From a checkpoint of a small mixture-of-experts model trained on Wikipedia.
Size: 12 layers, width 384, vocabulary 49491, 55.7M parameters.
Experts: 2 picks a token, a shared expert of 256 neurons.
Training: a variant of Adam for the experts, 347M tokens, 10590 steps.
Below are experts of layer 7 (counted from 0) of a mixture-of-experts language model. Rows are named router (the router's row for the expert), gate (a neuron's input weights, with its number), up (a neuron's input weights, with its number) and show model dimensions 0-95. Each number is 128 + 32 x the weight over its row's rms, rounded and kept within 0 to 255. Numbers have three digits each.
After each expert's rows: "comes after" lists some tokens at least twice as common just before its tokens as in all text. This comes from a sample of Wikipedia text that the model never trained on. Tokens count by the router's weight.

# expert 3
router:115109091122134145094167141091073100196084042118161140177174164132135115155215130126154111081144078080121145127072056129148114155141129141115133109175087143132067103171114125178173065114156077135146136159098104087178104153159135142112122137067123100170158084169125138100146040164070141178
gate1:147166137126114087139112148114063101120116133069154137158113131106120094127143072116140146186087117100143152115095172172091094067142106155140147089109123146096140110157115184137127091108092130137213154145119125117082116055160104113157124079093145120093095161098158169138090090152155077089
up1:070100104179138122160154135154090169098167141157086093176133174081115118144107123107100193131157186134117146145111085096097124118122102121100100135128139118142146148116122111106141130145115085188122094101120129122138125146089104118087118115118088179108077110194183081118106140164186184198
comes after: " ", "\n", "|", " (", "–", "°N"

# expert 9
router:106081144149142022160103159138160125128098152173144156147117090086065152152110104100140200112118140112164162063102176144148207151081103081149159148146095091144134147140140142139140137070134117150178104104133124177074127139096158168191103078153101117094124173118134164097175141134085120154
gate0:148099170227140105124125117130130164104075080147151124165122125153199098124100095103068170099114183184141122114181104184090155139133120170152158120104113098153134045136096086109182154091110127089163158140104114153090096116109164125073066130158089087090089129104117102132150165098154078044
up0:107183069097165140095136098098106112158093140105134101145138145100174079122158099106118157089107137134105165108097140097144119152134113165116145160129102191147128077166151103123149137169167138074168119160097094107097125128110103097146122137102150080091167158163134095157120139128120143128
comes after: " of", " in", " to", " for", " with", " on"

# expert 5
router:092111090112161117178121100108073092110130116163157096130090063165163166128135094160160090109116151130127153044148085123149112146164094091103161086137148102165121158120130127061087170060190110187136117090143180127122171123137116156170135086178087214116133187171140140144109140116162082167
gate0:146117110185043104158151154115134101161083079108129166084133155104126150146156087186156122091137149140144135145126082158095086167067175153149141169103111125121189114082155174155104146092120149152107105125143155138125131146095180119147156111130200148097099120171102083137078125120080091102
up0:154086142159130143092124103128117132125122137148142138115111098148164050169130123086174146162142148080153138123079158139147186092100166175166141112085143172127104163137062129113117125152138141123106072153108157103140088170123145112125143067144132184091108133112155099147124073056147138096
comes after: "20", " ", "19", ".", "18", " that"

# expert 4
router:018146126083134183114153104116133118123121208105149126073102187160097139139115111126141129112078141076114107122152077088174116112140138140114146103131164156097138129186107153133091155103159123083068144098127140167125151145103168134094206159119182087183130096126141154083071085115143081174
gate1:159129166114178122164096121122105067182104155191128141161151090072181124133092163063118145096153141136083229082126148143111121118128113104152123135108128049121074157179117149081130142128125149112115104163146089105177092091093087133128150117137137175113131157121159093178211144100077150173
up1:134159130163094170194115110157054058098099173156109165113151127125149074119123154142111091125157176057077135087129131136101142138132069121189137123115153125082131104069106202091118115141098119132110168148150151148143173153149111126107155089138179128106156178106111062069113126133121115120
comes after: " ", "–", " such", " However", " which", " due"

# expert 11
router:148064128083110110150072163115120133098156085170112116123150122103207141111104094087107158171096166126137122119105198146131151077110107142127128148123127127175169103095141067137141171164094145107099142129147165115131110107103121123118109182139126118103065046125108100178146110118171151094
gate1:158168135156152051080140076190096107141097184126135126154164135154108037168112091100175149175163141209097149135162137163145130165135175183138137105057180126124163163186129101082132107136152152086167138194135084152092167131130135183144146115174104116104107150130099157148160170132111121120
up1:145209101166189132138104124150079162134054143094111139161111078188129069096161142165177096082082143135084129136078087129123132170054196112201143212145173161068074103125128196171110109099141096164153125140100096136147111154114178139108044111115135118125117153181168114105123113087087099086
comes after: " the", " of", " a", " in", " and", "'s"

# expert 13
router:173120134073100122099093119173137155155134148111156151102134069087130098107080156146108114165167092181124206076098115148088122089119102139142082086104054110130161153124104154167131131130069156103176080154124107122085093131078118116216045086097126187097101088074152115094143169068125130109
gate1:133085143148101139140143191119143160138120108103123111149155102115128080081051141166140097066131107134168161083136151172113108171138125126110105100152114057134125158156128140123159093151104046073178184129107202153084111154054150179207113089139122105136115124109080134115087184109168051126
up1:084127118102135129162101127150154122163147211129152117121040145093136151123123170168081199056131194095077145103094156207088120130171151117146106114175108110170132094124075111117124166094192074127099147115121183124127099171105131121127173179183170138088106124119107150089065159128108062108
comes after: " the", " |", " (", "|", ":", ";"

# expert 8
router:071105135102129201092189132144111142116157104154149111083222190101137162177078172115120120099182115106121103122090119134130094197102144082167099174058120131147147149096102124110166119158145124111156160115128129168142092110150171138123124117085148140149114135141144090143152134172103129121
gate1:099106103021117116166115131170127149099099138048140114059139142096098115160070145152153124163107167118172111101074122151090171147115141117129139123178122072142106108101169125149104159144102129114146108128115105123129155156193119162158169191122168140133145174141130151162103171103112066159
up1:129123163129124147160066102140149118167171124107156114141143077156129135107110137127093122115159089063128100135120252120100117082111143104121143110130129157132113135109131162124183142114113083140146112119099122092122121167094143102155067095129174176083172128128175102135161136134100153096
comes after: " |", ":", ";", " on", " /", "On"

# expert 10
router:102118168172154139092088184143209115125154076100089142136120072138149080144124100185096106123088130143148111104205183160151107152125127113106112149158179187172151121131176071106101160120132179092181171168081159121092167082088133131150145154189140080147162102104062115145135163108192120170
gate1:139163174053147174109146179140136163150131182105167110144111064164135144108184171171125179166198103161142104120155161133190093128132111135073156178137154165140150159111129142201098118116118154123109139171125146135128071104070110131129147072119142178162113092108062131101089127082133130062
up1:138094166125078133135156084158155162146108110162098115182117114110103145140102166149171141143187105106136160116183183166145087170119178156143164168113081026100139162124157183116168093119084137107087073164161134142106114135098117178125163137157147137116158091190100154106129209114148154111
comes after: " the", " a", "-", " The", " was", " his"

# expert 15
router:006134122128100158146191077131143137165085142124122138102154133123105086119163135143108096143181124136088138151121164123176110138152157131120088094124104165078071097125152117106113067139100082133117117209127171112140148163145128126131169115096133158075124158152171092069112127080108113133
gate0:111100136158147083148102100162088064173122108169102087171121186134108156122070123174181205103092172179129143141138137130106130142147127118150162073195133130165179147193102152128121111107122132087119098120194181120115140145117077094110111105195156193167116089188145090104153094161135160137
up0:123142101128132136109132142162101194167162155083147188139211177136169103156164143158118126108122103103164123139166112150169156126066139165145153145116145124104117087159106161148164142117131169064167142170100059128159137087149097149180094132158150090103104079108140146077100138082150106107
comes after: " |\n", "0", ")", "1", ".\n\n", "2"